python train.py --d_model=160 --d_shared_expert=0 --norm_eps=1e-06 --beta1=0.9 --batch_tokens=[32768, 65536, 131072, 262144] --steps=4557
Below are experts of layer 4 (counted from 0) of a mixture-of-experts language model. Rows are named router (the router's row for the expert), down (a neuron's output weights, with its number) and show model dimensions 128-159. Each number is 500 + 25 x the weight over its row's rms, rounded and kept within 0 to 999. Numbers have three digits each.
Before each expert's rows: "comes before" lists some tokens at least twice as common just after its tokens as in all text. This comes from a sample of Wikipedia text that the model never trained on. Tokens count by the router's weight.

# expert 29
comes before: "-", "==", "|", "The", "===", " The"
router:549476521486531529487498511529520527472474482468530473501479468510464487462472472471524530478530
down0:534511469449501517499483483488497493487495506502504530444483445502480554492501504479460518469513
down1:460553455528478509531472517518483443502460537502458508524484497534540499505503501498498522438478
down2:484503549532474490506485503478509502491515472489496538539526548515557531443507462479482482500543
down3:477452486530549487472551491464487477497489460516472526489487488501476500563466510512517484476470
down4:484536463495502535499477444485544515485473478486521499506485499470548499444497474479532478507506
down5:499492468510526545490535533471510495500518538447540501515512477472482518477546503522561491504507
down6:495504476508484560514545509480459523506509510500492459473476511439551472514503494483516510553468
down7:495475452465535490543500509500545504511515510481495550522494497499559483471510463496476479489460
down8:498475485508476480470541468547468486469483495539516477487498500534481510504489516499472487475522
down9:544459523470467520543470496492501461504470527557470513505516524504499521528546445511473496495515
down10:518509481536515472490501508499500479446546494469513502533525494520535528493485551493486499497521
down11:523537487520498506483441503512492479501499496546531515478483501480523563477485492515486525514495
down12:485524502533516499520525509502525481480461488506523486492488485484497493513480496527501481477490
down13:492506536492494467544514486513489492518475473471519494471516495476497501487531523458515506505533
down14:499496478528519511552512523529479479471508460519521502494485551508500509531585512494511493515509
down15:492458499509461515488509509441498519491471477487445454483512508525422534494501507447564457449476
down16:437549441505562506496536559491536482479473491519491533488489499507553494514496488478523503513504
down17:521476465500503480499482498494555450482461524449500484538502512515476481484496467525482493512493
down18:528528493488542479508489485477454550490468522505484517510477516547503504503528492488528511518480
down19:488503500524535466516473508535500508504515547483451496480456511551474478508520442483514476542516
down20:519552482539507470507458524516494513556507461498494501531467465539503518451480477458489494514494
down21:483482497462486536480529495512512489493478472470514533458485439501516448486504500481460466470508
down22:496515501503479466527458509481506482520521516501524517484478483500473553526500484492503474532489
down23:493515499517536474508517511443513512514509508497453521508535507492528501505500506479472492524512
down24:527480479481492507542536483535544537572494472494534467557526467476543489514495503501489546542452
down25:505503518502513487525512513485504516540496554485466519452481495462503498473519492516490525474474
down26:501522500511515504473498479464494492550504507510520477486480507481518487463527478476518470508516
down27:543519515543493511528469527523475500534477497539484500505502481509489530520504475527532520525511
down28:474504509512506514483456538477475459548477489493515454495518527486458509464503491508482560516471
down29:476477492501486505493500491483493464452542489485451500528507510531492500498493488461521504527484
down30:511481470453494504493437476528467489479488484541463488531491516507478497471491506454511482421534
down31:527527491500515494522483498449495480494573457541467495482474508520493494518518551537497504487520
down32:511532508457481497533495501461458506494506507493515524514518546524499505519536475486495485467512
down33:490509534499510459527518470526509504538515481520510493535482484507492471497525506513500549510487
down34:507509499462565457490486495500495504525502473489470525460517500514498539505500518476483439496487
down35:513456501466534533480505497499461512532506450500481531543501515479509523520519500500499514455544
down36:512480527507487512499530458420459529480506502500496493535559513485459511499518526456537495515453
down37:492507487475481469477534506509494485503489521528475468476496517476498487529475489461472494468514
down38:490508498514507514505487494495499461502489528485491488453499469472546546501478498527425557496490
down39:474506508517507528494522477549506485484526449521530466487493500452498491498519466494498493507457
down40:449519531517499471516530472492497513535477525509477489499532488499441547500527522521498499522506
down41:487537545513484491510475465464462538477504513500454476459502438516509498492507468491498516523485
down42:508467493531503504503540467527479503496463511518522529482468484489494528523495486486516491505539
down43:507442470536469533560536503485491475510481459525474531494488477480470455520457491479503492497527
down44:471494519556514513508550494452446515480502509521497525511508487514500455511511494506515497484477
down45:536506484488504505528539523489495502484478522517495494507479445507542506508501502439500522534521
down46:499494499522503473452473493512524539495521484486487446442529503497482490500498493499473516495515
down47:456488546504500466477479491523492521558499455496471513451485462479495520482484464518496481494521
down48:448503514487489498482521457510471478482479506512435496510480480471544474482465517517543488522539
down49:482520410529473481523531504544483458511453479497527500489525520462520496497524500489443547510501
down50:541535506529437513503520543505501471506484520542511471514506529524477458488496477484470488485485
down51:484511481521500498499511516498542484537444537474433482495550495553541471498456506487524489486530
down52:535483463508499487497486476524470527507499499472488488447478512507489544524462495508504491484479
down53:520450456534504487500504482479497467494489462484512466480491475508497514500472522452508505487519
down54:486431512494502491492492488511499500483471502518494559487525492522538483476506528486515534482496
down55:499483470459565491511492441542501477515499495468503529488522502488488469483461534493534483527509
down56:479512495494477493504495516500529483511479477519500449446520537484528474471488527510522520497499
down57:514485486524498463518536549443491521518502534495511512486508470507533518497538515585460528508506
down58:513508492520540519472501513510494483488519506496457524509510530531487479501480502493496488502491
down59:554462466523497516500477493494513494509497470492475507488500497504509504551520463519487488473494
down60:538543494498519526501522490533491458541497453495508509476478541512534530464538481457474535497496
down61:500508488499508488512493481507430547476496517553540500501527508518531479527509505510502527526475
down62:487534504485519519503426522451536438475491509518556531519500477490469504511476534486499495531497
down63:500530536499465494494498475511488524485497482522519515506482462523513483495505515482524512519481
down64:524482511515503531498518490509521482525515492492502502490564496485468508508530496489528495507494
down65:485459516547505490550500484498524525506503527492493533487519494537468548484478497455535519489497
down66:534516501530498496490496498469533518522523470536522456432499508493495481516469492466516542487508
down67:503533477524508517476513504487546500461526494499518466508458518436531526486437475509506497475497
down68:469524478480488496485497470490473484473507479448542488519515474494518517521530471476542508504518
down69:515500525510488464482488529517535497498482549523469483461455456509514517520512490485467454495509
down70:494481500510494516509506442469498531541470524507471521465499462531502495511524504509528501470537
down71:529463539525533453503525464530475546467498496492483461508518482501485523511538504504502471469563
down72:448508520504541471497488489494526483526498447520526491512550515465549477492521513552491445530499
down73:460493526511466530482485510490492488528471501486501477500476486489525520461494504527474549508497
down74:505524502447485502499502556557480489514484527470470542534518534519473501482487538551481552450501
down75:493535495469500506488529501513511548475471546497509527481484445445536542457485525511515483501512
down76:514536506514476490563476547511465558498520522530475505508529547479528471473503538515476471545519
down77:513500503472476510461519506517512492472513504479488524483562484488572499535485495504497546504520
down78:479480511472443512472490483453477511503540530468501510482470512512502485478491455520515484504512
down79:484500498519470464515468512509522478497470534508515516478478507508458514471521555496478501451493
down80:521516508492534500462500479503517524465494483516470557514531498506489470507509498466480524459531
down81:504498538524501525432475487510519507492495487459510536508529458492509499504541508486515553520475
down82:467505525474453513547492564502520498490493505472469542536569511513544523528481502532538491515497
down83:493484529481493469429492492498523536529539511435492489510487535515490543527482473501466496525504